Weights of a small mixture-of-experts language model, trained from scratch on English Wikipedia: 8 picks a token.
Below are experts of layer 5 (counted from 0) of a mixture-of-experts language model. Rows are named router (the router's row for the expert), down (a neuron's output weights, with its number) and show model dimensions 0-127. Each number is 200 + 20 x the weight over its row's rms, rounded and kept within 0 to 999.
After each expert's rows: "comes before" lists some tokens at least twice as common just after its tokens as in all text. This comes from a sample of Wikipedia text that the model never trained on. Tokens count by the router's weight.

# expert 12
router,189,193,167,209,196,217,239,180,187,172,195,232,202,191,181,205,198,195,222,189,197,227,188,250,213,228,220,222,205,188,185,200,233,141,190,184,188,214,194,198,193,222,216,224,220,208,196,192,218,181,178,185,170,193,215,180,194,196,220,191,177,208,198,222,220,222,162,164,199,222,192,209,207,221,209,183,224,200,189,200,181,193,159,167,168,192,219,171,199,201,199,213,171,228,188,216,215,220,223,201,165,222,164,205,184,200,205,206,214,175,212,169,182,211,212,258,226,211,202,186,208,207,214,213,221,236,196,181
down0,214,212,196,183,229,234,197,174,193,182,192,208,191,179,212,193,208,210,217,248,233,194,205,180,222,247,176,190,185,193,205,200,180,181,203,198,198,202,205,192,178,233,154,229,227,200,182,197,197,184,190,200,203,180,192,193,189,206,193,185,214,183,210,195,221,204,233,212,218,224,181,200,234,150,192,220,183,203,230,178,192,204,233,181,198,171,214,172,198,211,192,164,197,206,179,205,227,227,220,180,148,227,181,186,223,191,221,180,212,202,176,175,201,210,204,148,222,192,201,200,212,216,241,221,182,185,186,215
down1,224,209,210,198,206,196,193,193,182,216,175,161,187,195,197,191,182,191,201,212,225,225,204,190,182,195,165,227,191,189,201,213,232,176,207,196,233,203,195,173,222,209,185,165,193,204,163,156,166,213,223,215,192,208,175,205,209,156,209,188,209,228,181,200,224,236,193,168,212,185,204,210,184,212,211,156,198,160,221,188,168,170,188,170,197,180,200,209,233,159,204,197,219,210,202,205,194,224,194,235,185,230,162,195,210,184,146,237,195,215,201,195,193,191,199,178,201,191,214,184,207,200,222,196,231,190,186,218
comes before: "\n", "\n\n", " (", "0", ";", " /"

# expert 158
router,165,196,191,186,195,241,213,211,202,214,183,203,173,215,209,199,206,177,195,189,202,177,216,214,201,207,224,179,215,182,207,208,189,167,181,178,192,211,194,200,190,189,194,211,210,225,193,190,201,204,167,167,190,227,210,180,185,160,203,212,180,190,251,234,209,191,195,191,226,188,212,198,219,224,213,189,226,186,204,157,210,186,168,186,182,203,250,203,172,222,193,255,225,217,197,241,186,195,228,190,173,222,183,204,178,206,212,184,176,175,169,238,191,197,190,234,185,213,200,166,195,231,207,211,173,235,203,206
down0,191,184,224,181,185,215,187,204,239,174,170,196,225,185,193,223,179,214,222,218,232,208,174,190,200,218,180,195,209,215,194,193,195,186,219,227,182,223,212,188,223,184,212,175,207,157,203,188,170,204,149,185,164,202,233,236,209,221,187,229,207,181,173,187,188,230,212,246,239,166,231,201,189,206,196,204,217,148,242,200,187,179,196,212,233,205,198,177,193,178,174,218,200,204,219,224,194,237,204,211,212,195,188,184,206,184,200,220,194,188,225,222,195,207,201,214,207,188,177,202,215,197,223,191,182,170,197,206
down1,211,177,240,227,180,181,196,177,204,157,188,184,179,164,210,168,195,183,180,188,217,222,204,188,214,217,208,203,180,196,205,202,205,208,229,263,215,224,236,237,201,250,181,205,196,209,185,212,200,200,215,196,219,183,173,222,201,212,207,184,238,181,202,193,227,175,175,224,186,215,187,184,204,219,204,216,195,211,168,226,191,218,226,201,209,217,193,226,195,217,198,180,157,162,222,173,210,171,167,190,213,164,196,177,163,213,221,194,219,177,195,196,214,196,212,210,178,186,198,185,183,188,185,190,198,185,189,191
comes before: "20", "19", "15", "See", " of", "18"

# expert 212
router,198,193,176,166,213,233,254,208,203,200,155,223,194,172,185,174,227,212,209,193,199,153,193,213,193,176,212,190,195,185,190,210,226,194,191,201,195,233,220,203,160,213,190,196,211,212,204,166,210,203,154,188,192,232,186,202,221,198,189,170,149,193,211,220,193,205,192,200,198,200,185,218,190,221,189,213,199,191,217,213,181,204,193,195,190,195,216,195,195,194,169,221,187,221,189,257,201,225,221,175,169,242,187,200,164,199,208,161,205,165,154,201,192,198,205,211,196,205,210,171,197,193,226,201,200,196,210,170
down0,216,177,185,212,201,167,187,234,193,195,201,186,199,234,188,209,213,190,198,216,218,206,191,197,205,203,218,180,199,207,218,190,225,172,189,219,161,195,199,201,232,203,224,225,184,217,233,186,185,190,207,197,175,199,206,196,222,202,204,204,166,203,206,189,205,177,213,189,234,152,198,210,154,219,199,208,181,218,212,183,252,239,205,198,207,192,233,178,215,207,189,163,195,174,217,213,198,227,236,212,187,200,194,227,201,197,146,173,228,186,173,156,206,217,199,176,191,176,173,224,188,221,169,219,206,180,190,225
down1,198,226,198,204,206,186,210,223,173,224,215,188,192,211,194,246,205,226,206,194,225,209,231,204,212,186,137,187,208,180,232,181,198,176,184,191,171,194,176,186,228,209,227,198,156,166,185,164,168,169,201,180,192,186,212,198,200,216,224,233,207,214,215,193,172,172,214,228,218,180,217,204,199,200,228,172,175,219,208,175,191,214,179,196,215,209,211,197,195,177,208,185,205,203,213,212,210,226,206,220,199,194,232,247,181,204,199,205,225,190,206,151,202,188,222,177,206,195,218,245,186,198,193,229,212,177,187,212
comes before: " the", " ", " a", " his", " this", " March"

# expert 181
router,162,196,192,178,224,212,245,203,194,189,199,216,189,199,204,213,242,161,182,208,178,196,213,232,222,205,192,202,204,184,208,197,213,161,203,217,202,213,200,174,200,203,206,204,201,208,187,163,224,179,191,190,188,181,199,179,210,199,197,182,206,177,209,243,218,204,193,182,217,203,194,195,202,244,231,166,211,204,207,199,180,218,204,187,161,215,245,174,217,176,205,211,185,238,169,200,195,210,239,183,159,217,158,199,184,184,210,182,220,157,196,205,213,204,219,255,216,187,226,183,215,194,208,193,201,195,209,166
down0,189,186,179,195,193,223,216,179,203,214,192,166,198,255,210,220,199,196,177,183,216,195,189,236,221,206,235,171,228,184,189,214,205,219,225,176,211,191,177,176,184,246,243,226,201,224,196,214,175,198,206,223,212,179,206,216,208,214,210,260,203,236,196,176,199,185,164,195,202,200,182,197,178,196,209,205,200,240,214,209,213,210,149,199,211,237,205,213,174,206,186,189,203,200,214,162,199,167,181,203,230,201,190,225,239,188,209,194,200,193,207,208,215,189,165,181,229,205,204,200,191,172,179,214,202,188,206,218
down1,187,162,212,235,196,234,179,202,189,194,152,193,197,219,214,171,219,210,214,178,197,165,198,206,199,216,197,181,253,162,225,215,203,211,186,218,194,251,232,190,221,184,189,176,191,204,215,183,215,196,193,191,209,187,217,190,211,183,191,187,161,210,210,181,189,216,205,195,221,190,200,234,178,193,175,218,191,189,176,164,193,175,227,203,192,173,244,206,215,211,207,165,202,196,213,214,204,202,169,177,193,209,192,207,168,229,208,176,186,162,208,197,163,195,186,189,216,198,201,148,170,190,197,203,204,184,183,212
comes before: ";", "\n", " ", ":", "',", " ("

# expert 151
router,195,203,187,179,218,182,234,198,188,200,183,227,209,186,193,182,209,211,202,195,171,183,184,240,206,187,219,201,227,189,183,201,234,185,206,176,191,209,205,203,181,187,185,217,232,213,202,136,230,210,163,195,174,204,177,189,215,206,172,191,157,204,211,214,168,187,202,182,210,197,177,223,207,206,189,218,207,173,230,206,185,205,180,166,178,203,220,176,185,190,166,222,184,235,189,214,177,226,211,169,178,233,180,173,198,207,211,158,218,171,168,209,194,193,239,219,207,167,194,175,187,185,208,219,214,187,210,190
down0,230,183,183,183,191,197,204,210,172,218,173,201,249,173,181,204,215,200,232,180,208,182,207,202,181,204,203,211,197,200,239,223,209,216,187,204,183,226,168,185,162,213,208,201,176,201,218,207,206,210,223,223,234,211,219,176,189,234,191,169,187,201,207,192,196,167,181,230,164,190,187,210,168,195,178,181,192,180,190,207,166,201,204,178,174,200,237,173,211,223,195,206,207,213,192,184,211,205,225,194,193,192,203,224,202,209,174,164,230,232,172,187,186,211,225,217,232,165,231,244,176,179,177,215,211,220,228,196
down1,190,231,211,201,133,191,176,164,185,207,203,218,204,203,202,202,212,171,196,204,198,178,207,192,187,208,192,174,199,224,225,183,206,201,187,218,216,230,194,189,235,215,219,179,198,223,219,205,189,182,237,181,232,166,226,187,220,208,231,206,205,220,209,184,239,198,160,159,200,221,230,207,209,163,215,169,184,215,190,207,213,216,194,175,208,220,182,204,191,219,199,200,213,169,219,226,197,189,198,201,216,206,231,217,183,231,175,187,169,171,178,193,182,224,176,226,214,206,224,234,187,206,192,223,171,198,224,210
comes before: " the", " a", " be", " New", " their", " his"

# expert 97
router,168,197,166,193,199,191,249,199,165,201,182,187,210,193,206,215,200,195,217,168,192,203,205,219,216,191,237,212,230,191,199,217,226,157,181,189,223,218,196,190,196,184,191,169,237,226,192,199,228,202,161,179,160,194,229,188,200,195,205,219,156,206,207,210,196,208,196,178,203,195,209,196,219,231,209,208,218,187,213,190,188,191,169,186,199,185,222,193,194,192,210,231,195,239,209,217,175,231,239,179,157,217,174,219,165,188,189,195,207,182,179,168,201,203,203,248,221,189,220,166,230,180,198,194,203,211,208,194
down1,209,203,182,221,194,224,186,198,233,249,160,191,201,204,205,179,219,207,199,215,193,190,209,211,201,187,189,200,208,223,215,204,209,212,196,171,198,191,193,187,157,194,210,223,197,197,209,212,211,213,159,241,187,229,188,235,185,203,198,180,186,218,235,200,208,200,208,182,207,209,204,151,217,222,206,190,191,192,196,189,228,237,181,165,168,192,181,184,186,217,174,205,210,143,180,202,199,220,193,201,214,194,229,241,187,207,194,176,201,211,157,231,197,215,203,173,220,181,246,231,186,152,208,211,198,193,192,196
down2,207,234,236,188,198,223,212,223,192,229,149,203,214,184,242,196,188,201,208,196,213,213,168,188,198,213,209,234,198,200,187,202,234,181,236,206,187,200,182,202,168,189,203,202,203,202,187,191,188,199,202,203,215,189,201,194,188,207,180,220,223,194,227,238,219,200,167,207,191,206,215,209,194,194,216,187,162,175,238,193,217,192,210,200,167,235,193,192,222,191,196,206,242,191,232,200,188,238,183,196,201,215,219,220,240,198,186,197,204,211,188,193,176,228,195,190,166,240,195,156,196,219,207,159,231,238,166,189
comes before: "20", "19", "18", "1", "2", "10"

# expert 186
router,181,195,208,198,200,196,238,216,193,209,209,207,206,169,175,212,235,188,184,216,168,201,214,196,233,211,202,212,205,157,200,241,198,187,195,170,175,229,168,197,196,185,176,199,206,205,172,183,221,217,181,208,177,208,240,182,195,194,162,190,146,213,199,231,215,204,194,177,233,203,197,203,207,235,206,213,199,187,194,197,192,198,187,178,203,224,250,174,191,199,175,206,199,241,207,199,222,194,226,164,173,232,198,197,165,203,199,170,191,190,175,184,189,210,184,249,208,182,210,183,213,204,227,189,210,222,173,187
down0,195,212,233,194,218,191,224,193,196,198,205,186,192,198,174,203,203,204,214,172,184,222,205,166,174,202,187,190,248,184,221,208,185,199,185,228,240,177,214,196,232,190,235,159,177,220,202,201,195,230,191,209,219,189,213,198,202,178,231,231,197,207,164,157,189,185,192,221,199,179,230,200,192,213,200,229,197,172,188,220,163,194,194,215,224,173,194,221,186,182,198,215,212,192,222,233,201,171,220,206,241,176,202,202,184,206,229,216,219,212,230,201,208,165,179,193,203,221,159,182,173,201,146,194,211,193,201,210
down1,205,214,224,213,189,199,177,188,236,246,195,192,186,205,216,200,194,206,173,200,217,154,207,175,210,165,182,181,188,201,204,197,194,246,153,212,220,205,220,219,195,176,220,128,188,179,154,246,175,183,199,210,214,207,211,225,212,232,202,194,201,183,210,186,201,190,206,193,198,166,203,178,199,207,227,170,197,197,205,228,203,195,224,217,210,203,175,220,219,185,183,187,202,184,212,159,196,211,184,209,202,221,199,188,208,196,225,200,153,216,218,195,210,224,207,209,222,192,222,219,188,180,186,230,185,197,179,219
comes before: "1", "19", "2", "0", "20", "3"

# expert 225
router,182,201,182,188,224,202,220,217,189,196,185,201,213,170,163,195,208,207,210,185,172,209,183,212,220,206,213,202,248,174,208,211,219,189,191,201,202,216,213,233,173,195,209,189,209,225,227,185,184,173,178,170,158,207,177,193,203,194,201,208,167,231,213,236,238,204,211,177,190,215,177,221,208,221,233,198,201,179,195,196,191,220,169,173,170,216,231,209,163,179,182,228,200,200,191,271,223,224,208,172,179,237,193,207,187,169,209,199,179,202,193,185,201,234,211,218,197,187,190,193,207,196,231,196,179,203,175,191
down0,187,222,229,228,182,225,182,170,219,184,241,199,207,171,203,243,167,193,224,172,217,221,190,216,211,226,181,208,204,203,206,173,191,177,207,187,202,239,216,166,194,210,179,230,186,205,188,180,191,207,202,185,188,195,176,197,200,188,252,204,214,211,189,218,182,175,196,199,192,184,183,216,183,202,200,183,200,229,197,206,209,202,188,213,202,206,197,231,238,208,204,194,170,186,196,178,220,213,217,217,202,244,228,203,192,233,177,222,184,218,213,195,192,165,209,169,243,212,210,171,212,262,175,217,219,202,194,203
down1,202,170,149,193,172,211,229,196,219,199,168,192,185,184,191,208,167,200,174,206,204,192,223,209,200,225,184,222,219,224,199,214,176,197,215,198,207,231,184,207,199,233,213,216,204,217,212,195,205,178,170,161,167,213,211,204,217,194,206,189,181,227,195,170,214,210,212,196,196,191,204,183,194,152,194,182,186,175,152,226,162,214,154,208,192,223,191,166,192,182,197,228,199,191,206,235,205,194,215,253,205,184,195,216,204,180,188,214,219,190,171,216,195,225,217,178,164,177,177,189,181,176,228,192,209,186,183,192
comes before: " The", "==", " In", "|", " He", "The"

# expert 24
router,172,177,181,194,224,229,215,217,199,184,167,236,206,174,204,224,226,190,196,195,176,167,195,216,210,230,220,209,211,179,181,190,191,183,217,207,195,201,202,199,167,192,190,188,225,206,182,149,228,200,200,188,151,221,213,186,179,209,193,211,162,180,231,226,218,214,195,162,198,211,177,216,219,215,183,197,215,198,189,196,241,196,179,142,186,199,233,192,202,194,190,240,209,223,211,208,224,206,211,206,180,224,185,213,201,166,230,182,185,196,163,183,201,216,183,192,185,199,176,182,222,206,207,218,235,216,187,189
down0,185,175,207,189,214,201,177,150,198,206,215,148,213,207,186,203,239,167,193,188,215,201,219,200,218,205,203,229,204,196,212,241,212,190,219,193,194,226,198,226,224,161,230,189,210,193,240,196,151,189,190,232,209,189,198,215,199,170,214,192,229,187,206,196,192,175,166,205,180,218,195,201,195,230,211,156,218,230,244,187,161,214,227,216,185,197,219,201,201,240,198,217,201,194,176,207,192,238,196,221,158,204,209,219,213,194,179,210,189,190,214,206,204,214,229,198,186,192,198,194,208,194,187,192,161,196,222,203
down1,203,202,194,227,195,178,204,193,192,207,184,219,237,187,223,198,171,190,192,194,206,178,202,181,212,203,199,175,223,196,203,178,225,185,191,209,226,182,181,199,176,219,229,212,185,184,213,220,188,193,147,199,209,191,211,234,202,234,183,198,197,161,194,172,171,186,196,192,172,182,194,189,157,180,236,207,198,174,163,225,154,215,216,189,206,202,183,196,198,205,161,242,204,186,213,186,210,214,209,219,187,238,228,215,182,177,222,184,199,175,183,183,200,200,196,236,208,200,209,251,196,195,175,200,196,179,180,248
comes before: " the", " a", " and", " by", " in", " to"

# expert 62
router,199,195,164,199,222,193,235,204,158,186,177,207,184,196,183,218,195,167,193,194,186,200,209,197,185,215,193,205,209,184,213,198,226,203,208,207,189,172,176,192,196,200,218,210,235,210,203,161,217,181,167,205,140,202,201,195,209,221,232,196,163,198,219,206,215,195,186,163,203,209,172,185,208,214,190,181,221,176,187,185,233,188,169,172,179,191,218,193,162,203,214,219,211,232,224,234,184,227,195,185,159,238,170,219,216,219,218,190,190,160,187,203,179,200,219,249,196,187,189,185,205,222,215,222,204,208,176,196
down0,212,188,190,224,173,172,219,190,187,226,214,200,210,205,214,210,196,187,195,201,232,240,220,176,199,192,176,217,199,180,218,199,209,209,144,216,197,204,166,213,186,200,197,190,220,212,202,224,204,175,197,243,243,197,184,181,204,195,191,202,201,199,212,215,199,223,229,157,204,185,197,169,197,185,206,224,230,223,153,191,249,200,183,160,174,242,165,220,171,195,191,196,193,199,203,233,211,184,219,197,236,166,186,234,188,194,201,211,179,183,189,186,215,163,192,212,217,220,217,200,183,184,192,204,219,218,206,209
down1,219,160,196,205,183,175,176,175,173,202,210,211,256,201,213,215,223,193,217,214,221,229,229,193,182,175,220,207,190,207,244,196,234,209,166,228,175,238,179,189,194,197,226,216,209,186,193,228,194,180,190,226,254,197,222,156,187,161,202,198,213,220,181,189,188,214,220,185,196,203,189,182,195,229,206,215,233,227,188,211,221,192,236,191,214,185,183,198,187,198,191,191,182,204,198,199,204,210,207,226,197,180,247,166,231,174,201,198,209,236,179,219,196,194,201,202,213,228,199,227,193,198,194,205,216,224,199,200
comes before: " ", "′", " and", "%", "20", " city"

# expert 129
router,145,188,186,178,212,223,215,232,190,194,192,224,191,181,219,215,218,174,213,203,181,166,204,221,203,209,205,185,204,155,186,195,214,162,200,191,207,236,215,190,182,205,216,208,223,223,182,186,245,207,167,174,178,207,215,182,229,216,220,187,185,195,214,214,220,214,193,209,204,211,166,212,185,217,192,209,212,180,197,161,197,200,180,174,165,201,245,168,205,192,200,226,209,191,171,228,201,203,195,198,181,217,179,231,171,167,232,164,200,157,181,200,209,221,192,201,203,193,182,175,187,189,204,191,208,237,199,210
down0,166,195,208,224,202,180,212,171,173,187,205,223,184,208,189,190,229,183,202,201,215,193,181,207,185,199,167,231,131,163,194,209,215,224,179,200,170,205,210,185,198,182,214,193,186,205,219,174,182,204,192,227,183,223,176,191,210,172,203,186,225,165,162,249,217,207,195,180,229,228,191,170,203,236,187,158,222,195,202,206,213,231,205,184,208,220,189,193,223,192,183,203,207,230,213,214,175,204,177,219,168,178,206,180,199,218,186,207,202,205,229,156,205,204,213,199,218,196,212,199,217,202,212,216,180,172,230,183
down1,215,191,191,195,199,192,207,212,232,178,187,246,255,157,204,213,178,218,211,234,191,202,228,186,197,183,233,201,247,220,194,225,227,210,229,197,203,204,216,208,181,219,210,227,206,197,210,213,207,191,151,211,210,205,194,192,198,232,226,230,200,223,200,201,219,189,231,236,198,190,194,203,200,170,170,226,220,203,185,205,217,203,196,199,225,207,211,219,207,192,159,196,211,188,193,198,219,200,193,228,240,207,202,214,169,209,164,205,213,218,223,190,213,154,194,193,181,162,182,245,200,195,207,224,208,202,202,221
comes before: " the", " that", " to", " a", " in", " by"

# expert 46
router,166,192,207,192,177,205,219,201,209,214,173,211,206,186,205,201,202,236,172,209,199,187,208,234,209,188,185,174,220,150,183,238,235,198,197,162,185,214,216,198,158,197,213,218,243,213,185,168,213,191,195,200,174,193,221,191,220,171,206,186,168,200,215,214,218,181,190,179,222,215,204,238,213,234,210,201,212,212,208,215,190,198,174,165,187,188,212,213,188,168,198,224,192,230,214,219,204,231,193,189,191,226,182,204,168,219,213,161,221,161,185,208,190,191,199,232,182,196,183,152,196,224,219,189,208,192,191,177
down0,209,190,186,171,203,187,196,200,211,225,209,192,190,207,209,158,203,202,178,207,155,196,196,183,189,152,204,207,220,239,195,197,200,194,213,176,192,200,185,213,200,202,249,190,207,213,211,184,187,188,162,214,178,178,189,192,225,196,150,185,197,187,210,202,166,199,218,210,201,182,195,207,217,223,176,208,184,223,222,183,161,227,201,209,181,219,199,164,245,165,175,216,182,193,186,195,181,191,184,180,223,171,179,184,199,182,157,196,198,202,169,205,221,191,221,211,179,168,228,167,212,202,196,200,239,213,157,206
down1,210,222,208,216,221,188,214,251,195,238,180,225,194,187,194,228,219,161,207,199,203,179,226,199,224,185,162,207,237,190,191,189,148,190,203,186,191,212,186,225,220,199,222,214,206,195,219,200,206,219,167,186,192,188,195,184,143,215,188,204,188,225,260,191,185,218,181,199,206,194,215,219,173,203,184,197,224,235,200,201,192,164,204,191,169,219,196,226,206,241,198,212,200,177,186,192,196,191,192,220,228,222,235,182,194,195,171,187,184,214,202,176,193,205,205,199,207,209,173,209,187,204,199,177,241,175,223,198
comes before: " the", " ", " a", " his", " addition", " this"

# expert 82
router,187,182,164,194,212,207,198,212,198,217,180,211,221,211,185,195,200,235,188,209,188,177,183,207,206,193,227,215,239,158,211,201,181,201,204,177,181,204,215,202,196,227,212,218,233,215,180,189,210,176,160,206,174,202,176,170,191,215,189,193,179,199,226,231,207,202,206,160,194,209,182,181,181,225,180,181,233,229,209,167,175,202,182,152,202,171,241,195,205,193,196,224,186,222,185,203,203,226,206,173,170,225,167,200,182,213,235,188,238,196,198,189,181,252,194,238,185,196,192,179,218,188,210,193,193,215,210,178
down0,208,166,193,209,170,181,220,206,226,187,198,215,178,204,227,221,183,220,195,191,223,162,221,215,225,222,224,176,195,206,180,183,247,205,220,187,171,195,228,202,222,198,199,214,216,160,205,217,190,154,198,212,220,209,161,185,221,201,189,213,187,219,179,212,170,211,203,188,189,169,183,204,177,197,188,182,202,210,188,182,182,207,185,198,226,176,208,208,213,211,168,189,191,197,241,254,196,192,197,180,207,205,221,195,208,195,188,211,196,216,212,180,195,207,239,170,185,267,194,202,199,238,183,211,218,173,219,184
down1,193,213,208,218,213,209,195,178,223,207,193,211,188,201,196,214,221,201,192,191,195,162,173,194,217,173,207,177,227,203,222,205,236,192,191,214,197,164,198,225,157,166,191,215,223,208,208,222,212,184,168,202,204,201,191,142,162,220,178,180,187,198,205,218,213,147,227,175,180,151,185,173,191,183,173,219,170,198,211,187,226,187,180,214,217,180,188,187,222,168,192,214,192,192,181,191,237,202,196,170,223,173,190,186,207,202,188,240,195,219,164,206,202,202,164,206,221,195,195,187,214,205,205,182,180,223,188,216
comes before: "|", " ", " Total", " Party", " Votes", "|---|---|---|---|---|\n"

# expert 119
router,176,188,213,174,210,180,200,196,180,184,200,207,189,195,186,199,218,214,206,202,163,188,206,235,240,209,206,212,226,165,227,219,215,198,189,192,218,226,203,223,176,192,189,202,210,211,203,182,248,195,172,177,176,219,191,172,212,198,186,175,188,194,224,227,201,191,211,158,173,208,164,202,195,191,225,182,241,218,203,200,179,187,209,189,173,204,233,171,170,183,199,206,209,231,189,215,229,204,246,155,170,210,192,179,213,183,243,197,186,166,192,210,217,199,190,243,214,206,204,187,208,186,239,190,207,193,193,182
down0,216,191,230,227,177,182,194,183,198,235,184,209,204,179,214,194,169,190,209,178,181,199,219,212,225,198,195,205,208,222,210,182,225,241,211,177,200,207,203,217,168,152,189,202,210,177,155,221,221,218,186,188,201,178,201,210,163,200,203,192,178,208,230,202,227,188,218,178,178,237,170,202,199,173,180,171,201,201,190,208,216,213,216,176,195,229,192,227,211,178,193,229,176,185,224,195,191,205,213,197,227,181,179,216,188,189,149,180,236,219,228,221,197,247,220,197,206,204,193,205,212,239,201,175,233,192,183,202
down1,186,216,180,167,213,178,214,183,230,196,160,175,181,182,160,183,207,198,189,207,210,169,184,192,184,215,188,204,210,204,193,209,214,178,194,182,217,205,203,209,199,220,183,227,209,204,258,199,167,202,202,205,177,235,192,208,209,218,214,227,214,177,187,189,189,221,206,217,215,206,186,226,245,185,239,197,198,245,243,233,201,189,212,215,208,183,182,170,190,216,227,170,191,190,180,211,237,154,175,200,172,168,188,217,227,195,227,204,199,219,163,209,189,201,195,193,230,207,180,182,226,202,197,198,204,195,220,199
comes before: " ", " be", " not", " W", " A", " R"

# expert 25
router,155,224,193,202,197,197,226,211,198,181,175,227,203,156,188,180,199,233,217,199,201,190,207,240,217,212,212,193,222,192,172,217,226,191,194,193,179,218,199,203,165,177,193,173,225,204,204,187,217,172,173,198,146,223,199,177,187,197,188,213,195,194,232,196,180,198,189,178,208,232,164,196,183,217,177,188,218,215,191,202,182,216,205,156,181,200,224,164,209,223,199,223,183,221,168,232,184,246,178,192,163,211,189,196,179,198,189,192,173,180,190,200,193,236,222,226,216,197,201,179,204,216,223,212,229,198,208,190
down0,232,207,212,219,176,222,223,224,191,214,217,168,165,172,231,185,200,236,226,201,189,219,226,183,221,222,201,202,227,194,182,173,178,226,201,178,198,190,185,181,181,185,175,202,191,227,207,193,197,225,244,204,183,221,223,181,161,192,187,203,187,198,229,240,199,186,205,184,209,196,207,204,226,207,212,251,192,176,203,195,242,202,194,179,179,218,157,165,203,200,205,188,209,219,176,229,237,182,226,233,202,219,182,216,200,209,206,204,221,212,163,191,162,175,185,195,196,187,207,181,183,207,195,187,200,182,214,195
down1,193,190,231,174,202,211,202,194,244,165,191,168,189,200,207,153,209,200,200,199,180,228,193,217,171,197,218,217,178,189,164,185,189,216,224,194,202,216,177,197,187,180,232,229,213,203,211,220,177,209,215,185,191,200,213,225,151,212,181,207,195,187,215,174,194,196,229,217,225,191,200,201,207,167,171,196,177,203,188,245,194,190,204,227,209,200,201,192,224,192,190,193,185,213,199,184,243,217,211,149,188,196,219,177,187,211,252,188,180,251,220,205,220,228,214,208,196,231,201,209,182,222,186,197,216,186,178,217
comes before: " (", " =\n\n", "\n", ",", "born", " is"

# expert 71
router,160,189,203,174,203,227,215,224,201,182,196,240,220,174,187,196,230,218,176,224,180,153,196,223,235,205,201,201,217,146,198,213,205,174,190,201,220,221,194,185,181,219,203,194,215,212,168,159,221,197,168,189,201,220,202,181,209,194,215,159,170,202,222,239,204,208,210,176,199,221,183,230,191,224,206,207,208,218,196,187,212,187,174,181,187,218,229,201,206,207,192,226,241,209,201,220,206,214,205,197,199,234,181,187,185,193,247,165,159,174,194,198,206,210,178,205,183,190,191,188,200,193,224,191,224,196,213,181
down0,234,226,189,199,186,171,242,220,236,210,234,221,192,160,172,196,202,230,167,211,221,189,200,207,198,213,197,204,178,203,198,164,215,164,214,243,205,211,223,232,207,182,218,210,207,214,228,207,190,189,218,192,180,179,189,189,177,225,211,194,201,215,226,208,187,218,195,192,219,205,179,208,187,153,198,223,200,193,199,202,175,222,220,199,193,191,195,206,175,173,203,198,180,193,204,185,183,182,200,191,177,194,243,212,177,213,160,169,222,187,242,178,174,243,216,191,175,188,184,219,190,172,201,211,172,206,195,234
down1,201,201,212,196,162,195,176,197,252,181,194,186,208,184,226,172,197,213,220,192,217,232,186,186,197,233,193,216,209,177,149,137,176,250,215,219,200,172,183,164,199,223,157,216,195,192,173,204,187,204,191,227,195,200,211,176,168,181,226,171,209,208,221,194,204,203,181,179,207,221,206,186,209,190,183,178,194,234,189,180,184,231,224,219,197,184,200,210,193,208,199,179,174,209,209,197,211,198,189,167,225,209,205,172,189,187,198,218,219,215,173,187,217,195,183,162,216,187,184,235,194,194,193,211,218,191,221,206
comes before: " the", " a", " his", " in", " as", " her"

# expert 157
router,180,196,151,189,241,195,197,219,203,213,188,211,208,206,198,202,238,199,192,206,161,176,211,249,190,222,219,197,206,185,182,189,197,209,183,190,198,215,195,204,185,175,223,229,212,234,194,174,230,188,177,186,179,219,206,173,217,216,214,179,195,184,205,219,178,223,220,170,200,204,182,189,169,194,226,213,219,211,200,197,172,200,180,157,184,211,233,198,204,203,194,211,206,220,183,219,216,223,220,151,160,225,211,197,182,205,245,176,176,175,193,210,190,232,207,237,193,169,204,162,183,189,216,187,210,195,196,176
down1,202,195,209,255,197,189,235,218,173,175,164,209,199,219,207,185,202,185,199,192,187,181,222,194,189,216,181,160,206,153,238,234,178,194,197,206,194,177,208,220,151,220,176,171,197,197,188,202,191,177,176,179,197,228,182,231,206,228,196,222,175,204,168,205,187,218,181,210,198,224,223,208,181,236,214,209,201,216,175,210,216,194,207,196,228,197,212,214,212,175,227,206,190,215,229,181,204,224,203,237,191,178,197,238,205,187,213,185,191,195,202,183,227,169,187,199,200,205,222,237,227,179,208,239,206,176,203,203
down2,228,201,222,227,163,183,166,192,195,183,204,191,210,202,214,198,180,181,190,214,190,179,215,212,164,212,186,211,177,233,223,180,160,188,165,197,196,209,193,197,184,209,220,173,193,172,200,226,184,193,190,227,217,202,212,194,210,206,195,165,208,203,212,181,224,216,183,176,192,201,214,182,181,177,185,202,196,192,212,186,177,216,178,177,169,206,189,227,207,189,167,210,219,212,188,206,231,167,204,227,208,216,221,202,198,224,139,181,189,207,224,177,229,200,183,179,222,200,179,281,196,215,208,233,200,184,211,205
comes before: " ", " \"", " L", " A", " D", " S"